config = dict(
    n_layer=18,
    d_model=128,
    n_experts=64,
    experts_per_token=2,
    d_expert=64,
    d_shared_expert=64,
    activation='geglu',
    moe_layers=[0, 1, 2, 3, 4, 5, 6, 7, 8, 9, 10, 11, 12, 13, 14, 15, 16, 17],
    router_score='softmax',
    normalize_top_k=False,
    routed_scale=1.0,
    balance_loss=0.0158,
    balance_bias=False,
    router_cosine_scale=14.0,
    init_std_router=0.00658,
    lr_router=0.00122,
    vocab_size=8192,
    norm='rmsnorm',
    norm_eps=1e-05,
    tie_embeddings=True,
    optimizer='muon_variant',
    lr=0.00714,
    beta1=0.9,
    batch_tokens=32768,
    seq_len=1024,
    train_tokens=297300000,
    steps=9073,
    dataset='wikipedia_en',
)
Below are experts of layer 9 (counted from 0) of a mixture-of-experts language model. Rows are named router (the router's row for the expert), gate (a neuron's input weights, with its number), up (a neuron's input weights, with its number), down (a neuron's output weights, with its number) and show model dimensions 0-127. Each number is 500 + 40 x the weight over its row's rms, rounded and kept within 0 to 999. Numbers have three digits each.
Before each expert's rows: a language model's description of what the expert responds to. This comes from a sample of Wikipedia text that the model never trained on.

# expert 30
It responds to: Nationality adjectives and country or place names after the or of, such as American, British, Chinese, Japanese, France, California.
router:519557462474485486505481445429470474479529518516548528485530511458528382508548487491565508584532545458502496493427474473529491489494466508532511500497467464446503457405443564436541546560469516458507509423502452572510512500429542447504567480480507572482515489546486491488494520489595512527535489484445558398579462479516463496502449497479569486466546453515487552518492515529449544477517
gate6:516468495529515528560500583480489516469531468516487539449535425465505475479537496547448502479452482502527482482417530534442433487410488516469471467502518421546532460434565486569461486537475453516509446435560531450517506509506476452582459488506485462493505508569444487524548489426567470527530510510520532486524464485452517515532542491519570528407554511546535538403568492483517475463442
up6:570529565386516458518433531463459490491514481487505492509499511515468525530486488511527463450577487559469428541523532534481545479546481474394463511522540546515494531503493499476552558474463487488415496584426459491516545450499573508473467481476444432495471465508521467452463487510492560450456492463480506484532545439516495571566467487527406477463444513455517482484429512457509435514536
down6:555500505514486486459489514520489534486488509552425462445556499485508576558543468476479496471449522501486453578519507517470386498461520537509439472522500479557514497457475466568504535511495506553417490434445474545514408541514439451534537438481601478442484448521475521510518499520542443547528492530581504519533392545456549483467550528502531485527553542529475468467501482487557497550480

# expert 27
It responds to: Common nouns after the or a naming the thing discussed, e.g. film, game, version, role, series, album, match.
router:542465496473501515480498549506516557429458525505527505516577471539462516484494427505442526538572563435543523502476504425450406479482499549465467423462565460552492524422445497490516539536494445554477460453439437446498511546506556487530394521476530450523433509522524490510539441453517523457509518553492528547479481550491509523507581528452473518466570534503471512467507538490510551536454
gate1:473520453542517493509537548419547553442498430526503537509505550492544501507478540481545533478556513484472447490503518419475457503495513451454508525475421494543505459498491426600495536543529495483454471532513519542429546462537510436476517514491475539496542521537480492515469487483493502495609481565487473529453511385465436544464546508563479559501512527585472469495540480452484395482448
up1:528479530532508578529511459474480504554545549481497479498562469409469449499528427509480510521447484530499593533474510584517530535540437511493486494500453433438499513460530504434433484426473498533498533477518456417575507599509423576451506482533488435513516494496484531499561567543488497458451496491542503543557449479490558446522473511465537434504482450482495544493511538485553554488525
down1:541500503511481541532552535459495507534554582523476432584444510408506500516445500508478490529502461482502544539480570553475436538537544554534498544469433531503554451451513540537428496513457539522513496505458483587483506489540489534457479519492523473463471489480410497512442541563521489475557581554438516499485553511518475477509529544515471496476454479451541576486475472544549423597471

# expert 47
It responds to: Later digits inside multi-digit numbers, especially 0, and unit words after numbers like km, ft, mm, million, kg.
router:525524536491477516509483495540444466561470504551512474555466484572490446528498555459486528460570549530529470532512526556506452479417548510461487484466560475545476540490511515507471545478570466498517481516511539534521508459483636469533491521486486552495470507517548520555507486447465567475454589489522544428479442491469518499416439463511508522544545505607530531488485589588493546507504
gate2:572451548454553581482552526500474544523456455467525522536486506514480537572580536486515494545504481477454486503550504467471490493438482536481461577438489495507414529495495456592503495469512492429563501537575480526560558436478480509520574485582498550505517541593490598531445519546407504478542546534542521513470523456529448479522514493455526508517513484508494517489512427501506491473473
up2:566483460442486507528578451436503586541450536480554488480552533504503470489473480432538523520489470443547494486409426530505457505545479481545481511489421446518481516504500520552559566387536461509521467522525518528494462499473475506501525507527532443560546446510466488487545504509459554520493535531491487476437471466536429483466561505447496551419570493524514440464531550478461548520428
down2:519414567495567558556477475458512450433490557507524566517527470515496532479556486554524548557498534563470468461501524466553518540463506492520503489515571436461408557607557448458445465465496439524480564561465489452513448466542483529553500518514468532535505519508571499485487518502485425497483525526454508500556507493505553519498488489505436511518550489550538403461453476490516469539555

# expert 10
It responds to: Opening consonant or consonant-cluster pieces of split words, such as bl in blurs, exp in exploration, comp, pl, with p, b, c, f.
router:543446491533570554476497530583495560522391479541526542555552510472498464504507436537493507503478517540484531448511468540493501456510445499496379531520507518425570497580506493499504543509508543554539504533514563492483481442513493502524503490513462453550503510503527557475454436455537455475564499472495584518524517502428494559460424457488402496531450459471559501449470498549532457510501
gate2:550468548527542530573465485504533582555462530505436439477505542521471557540466448471440515494483517477534439507531516434545504486546580535490480544464496523448433457466532520433442494516432507514553609421568485460483504529446572508460503473516497467509467447497474518502492509502515449518477466556458516460495500556511440499517528478479516500547531475459579460575529564499565485458544
up2:489534473504425455376530504570443450530489464465586500472496540461483511481533580518551481512531457553494550479473467568442446521433438448551508494466484501501538509556502502534578554521557512535498444541463479567501496493530470497490449478465497566528521544523502441511516475531509509542480536462512452442509521444476486475466509476499462511475408530557438551460512415521427513509507
down2:513591516439442439530529510436502500549544517521520435504460486478460449500462396471502565441504516509453526490464506484519475584484482518457564460453480493469544517486481513508494553502466455474576501437520411525560527504495479483544533471579525498512453529416543488506491529539490454492561539512466540491471430466584481516459517510505446478508436432493554494522512610508502502556516

# expert 39
It responds to: Dollar and currency signs, plus and minus, LaTeX ^{ _{, dashes, and spaces before digits in times, dates, formulas.
router:552479507479493531504490526441434501547454515497514438536485484415443435456431453590581514510523499480536437531497461506446492522523487549502390559512464500549479517465529531409516504515510402526480501526546544443499465493476531480478455495461534480474455534458571433475530492459500516516529521513555444511500541513469519433493477492483482497469470415518442594526472530497463531550557
gate2:513472346509542456471465547525562546472414471515479484519469448475551513529477498511515488519478494510449524579474510571476466477555452521519442527498477505559543576456604499563549497471540555536489483523517422543488492539458466473533469535544570529473515521468525523527463543486478528532486546461454549522540498535462529486482532468464470474574531510524461488445483516474559589520484
up2:517498451491523458495476510547524478498461470509457449536491456495500500544483437495499461526486475492429481597506510529481530512473503568486519490530493446567539587487555467567521417493540513487464517470512409457480509528455469456446444447552584435500518545487489564498483492516478547463465483460450484505476633573434526498486520463446467511581537490448432457471512509508495558463477
down2:564492470510452506480518473534521493525522547560489529547510473551539555462521452422504485554449503528435481471526500451516520540537501541590566486474540519385587433492438456465484528540503486551466510549499515568518533480481423477424502399440494515496424491499481502544528438520503479451538497532519519482550521544521493484541514508452455430456559535463507496478493526462449469535558

# expert 63
It responds to: Capital-letter pieces of codes and abbreviations in sports tables, e.g. country codes JPN, ENG, RSC, KAC, MF.
router:485530534499553585595545566446540469489517515425527504528502496531472516488501504477484515505523528516513523458511501500461487476507512551529564511586489460546531444418386510456544500506553496477419487488434533555480460469508535461435541499523471469485505486465524488526527555449525559515544485493468501576444458453498533546516485514539579489457464465563451450506543549516531540462605
gate1:510491557495455568504445446526536502537446540458517454460520413475537480555458484528528469499461555482523594502514490526459484514561422486505523504509462591472538545564517488424540477491475492481486531446485518471417512463435526448481567490450436467474466443467554498458466506548563538514497437490518470469496433464486499465543473462511418565509483462467571446528500505457556455493485
up1:496486562487455485454539463528495550519452473451485465574507444483470438556539536444470481452560531527520451461510494534488522480481434561520538478538466456508602507531558458463540492526542483472466461529498464466505496455526559516546511493475490419513432414546553553412522527479524474588418540453505515475532486483426504474573532512500504530527529449529539439479511435445469486497502
down1:446491511556480511538498486454561432419545498482496542430516519467494522440466488531525445538458496463469565540561485464487530500538572507495479544514453449507442501489474548526500492450431478524580435483462531451491485539545454490407508520518531541469579562563575520425476494497445550457508522479513455552545496508568426555544527481463470526566509515497462504527556523549506498454532

# expert 60
It responds to: Single digits in score and stats tables, ordinal suffixes like th and rd, odd mid-word letters as in Kurdish, and sentence-initial He or It.
router:502528443495472530571526543511516463518481506452565524507443554492512514566526513526450515457459535569496520475507524565496457494461545522484501489511581517415504452501461506461494535508558543474523535467489398518497398412569430512454536456542580482516530496484465503487516556483461504518494469451475528500518510398482523477536464445478500559480475517546532435431515560544567474479446
gate3:510470437442562525482527486502436439457497547508488521463518611493517428552490495459479404496484499464504547488497481553550501410538478475434522524517476481528529546495520520491536488525448549519489505574434508526508487451534612468553483480465473541541533514533543524505469540465484494443465530490557525514539485456499543461556511442467470537506444578490531445433450515474412489443466
up3:466467400418553483463563471451531492444518475471532499478470582522467462532482485478497443523462491555538560547553457496520517462522517531460506398473487445507499560458517483511542451472533562532370517572493520553531432477472446503568585486529473535486489471516526484522442533538506504469452483458538463484534507485461527496522481497509508555499445578482463473441467503462457535512468
down3:522519517587497524508548570497530518560470492527509473476495516506512554505492557524503588469535515529472494572461517435604438566507524439468479496514489479438469465532462532527531518561500433453550510533487494572577530471477543523513484536497519531552541521531492441478538443478549441496536497473499512417483573515493487481442485466467472478562586421513514552537441541557539487554538

# expert 59
It responds to: Single capital letters and name prefixes starting proper names or acronyms, e.g. F in RPGFan, McC, Mac, Jr, CB in CBP.
router:534515489532540547418490536447503489498465459534449571439477412520528422478520465522545475519351511547525498485532470493531520528519538462582461599488485445478525558467440522505500568473510504561532483513539612524499493485525516484554496544431479524551498525524547464509542497471491457524484521523519506482477453473493482460548469542460506451452514528469441534503484578514526548456520
gate2:512488558460530473514557494536499444491476472495512494528534486479543548501495515432555488455538543478412485434516447429507544393587473460511453536451529522440511460548462505495607489479467496492581511612464582498501476596443531562463496488522455499515492478491513463463494508552480487492414464525443464489508495488509463479499532537477436488454516552463511476483493525491523554531544
up2:549521500514501418503449483554473532525555524453457499480605449529527387512578490466566492507454436473484503506516508457481526517500498501543453489548495544528431480522529451484405484493418526538455511451544558556508498498487503511572565432474493419568494438451473499502540527472505497511549517537509497485446548545477481536470505521489455502565549492507481482565500436551518508478425
down2:428505513475520558480571501538472488460528533536519484499545458463498533511479551458543499497498542419470488410447510435523421517534482535551488472489484547476520442518474587530496473529445541518505471582434548507523476547473442530441476540477518509460521548486474552523450514474433490439483442499526532500541491501550402457516509535456545533448466572471495542468494505504490566410574

# expert 49
It responds to: Of, list-item dashes and periods inside titles, institution names and bibliographies, as in House of Representatives, Journal of, Mr., plus Sir, Lord.
router:529494427569582502414474515495485468537523560501485483413457509502531479563503478532514474540457434447552483547488590565477507561540492513463518506487518526486509546447522570519446533584545557463464556516543443466501501512509546564523512467505435525529526464481477526491461522516511562510522490515475534484465510440537458538573502537543529503508480452512568471597522467437495456445441
gate2:475488504517483402466569473558530449497426523554461482527481540514449502512530478501522589501438499480506522477448480527494474510543509445533458493508497512503503580474589479464602467470528475429460501505516483578501558468537592579525536461488523530549464460562504538529537526523441556565484520503466468422562497478542477496525543571487423531506502468484495520485489518503481439498426
up2:504495526502500574489448519520530521475540509496504471449495437557522501549531435516478402509529513587521499531599524547499521479453463517457454489556474505494516484562521524464468447501507499599474460507473515510505488480497451466475497491454481470518468492483510495441455564521546497397464440463469495556380534460499540516491472508508503516459452595496403548458475504446495578527554
down2:407512499562537421481534429512484499561451479487479514516437573471503462556540553508513531461470450536477483479466563394492428514533508501525525508508488489485469569424517500518517557515495526453450473439558512475531527480469582535560525455508519562477479495512496494518473549494417527514451552517498554454555498549520531518536521526508485436509493445557560412508499454505490440524427

# expert 40
It responds to: Nouns about sports teams, schools and careers in biographies, such as football, team, University, coach, season, club, director.
router:488584469466466470514498535476567492473471521456458544498537417545527477517529462536424540549463540473480487497466462447553460475445537467511479438479510447519491513491514521553529532528513483493490374542402462454509477558496534444562457505449526521546414487468472397469487484509611495497482512531502491507508461519515477498566555553564511520536477458550473531456487496545529537465516
gate1:536558530488479520525545524523515525569537455468548421494465485490507493410535441439478436539495521518522466463460497577429578534420523519499524520550468492540488471576475492444535509518469489524506402520509450477467477478438519545480434498487520561497441477503502515560476543452485549538544471439524440502432452428503496557461515442461472466526481495500495441470503452476488490441418
up1:453466516545562505367519494505492458526495534511534572557498572501475517507464513623518541472572455444414526548508545432517519521534480466500467486459506500433545549538502546523521428533519542469463596530503533496461579504538495492518553491530456458500535512439518536442548480503509442510502499554508556503534496523538518493586504526532509493452487495451539502522433530483474480554509
down1:529465448496488463485451545510552524433538477490447521494565469482525505519469495511508526493426503444566553469434431531539475513570520410551540472534505572474483489586546489498531511514566474513553476587482465450517513443492465561533457467571531479522480482474467497538550510456546518567499493509452565537496461555539545520519450566450528575551501484436461523500520536425492473475521

# expert 55
It responds to: Word pieces and nouns in scientific, medical and technical text, like asymmetric, clinical, biomarker, temperature, magnetic, milk, plant, speed.
router:540528528534548506491515480528443500497500516531513488589466527485472478455469468509526521514520486468476498507485560521519425460485447475461501524476527453544592521521455522474595499456542436487491433462515498565486530538502541520511458385423533462480536524480576550492524553497522543517538527462448525487477475430479501464475464491498452531533498527521542487361528433582452451511566
gate2:509498476539490441536513471441513531470501602519455448477477502461601499480491517485491473502535407503527573530527497457479545482485390530465463527535501527460491549463537454535448507498547492446494519454517578519487453494507529482475522532500515482599519492460535565517508544502508493467563464522567600510459475411445506431563489507516444508497527486587532456486532510472497511478576
up2:465464532511513495541488491582518453526502461494441503545472421510501454528536455516552418484429500488541546542466500489479531527512507488523514428499437519554522515617461528464485510458520533487523524436451503417501508526509488492511574519547469449586517538519450516491525443534552493502477529488482589460475447520498460388518537551563488475512511455482499484464383475504501455556498
down2:537503445574593529490552562512556495524495549496557468457486533449508515536467451527504551462479434446522476538496479473479540428461533554498484512465470496479483483521488434556534451484537504453484540473543566498542479461461498474463508505512563500580491476461534513535485538468547550513547429444470493490504506420435527505521488391558487475395528452450497465522487512527471442515587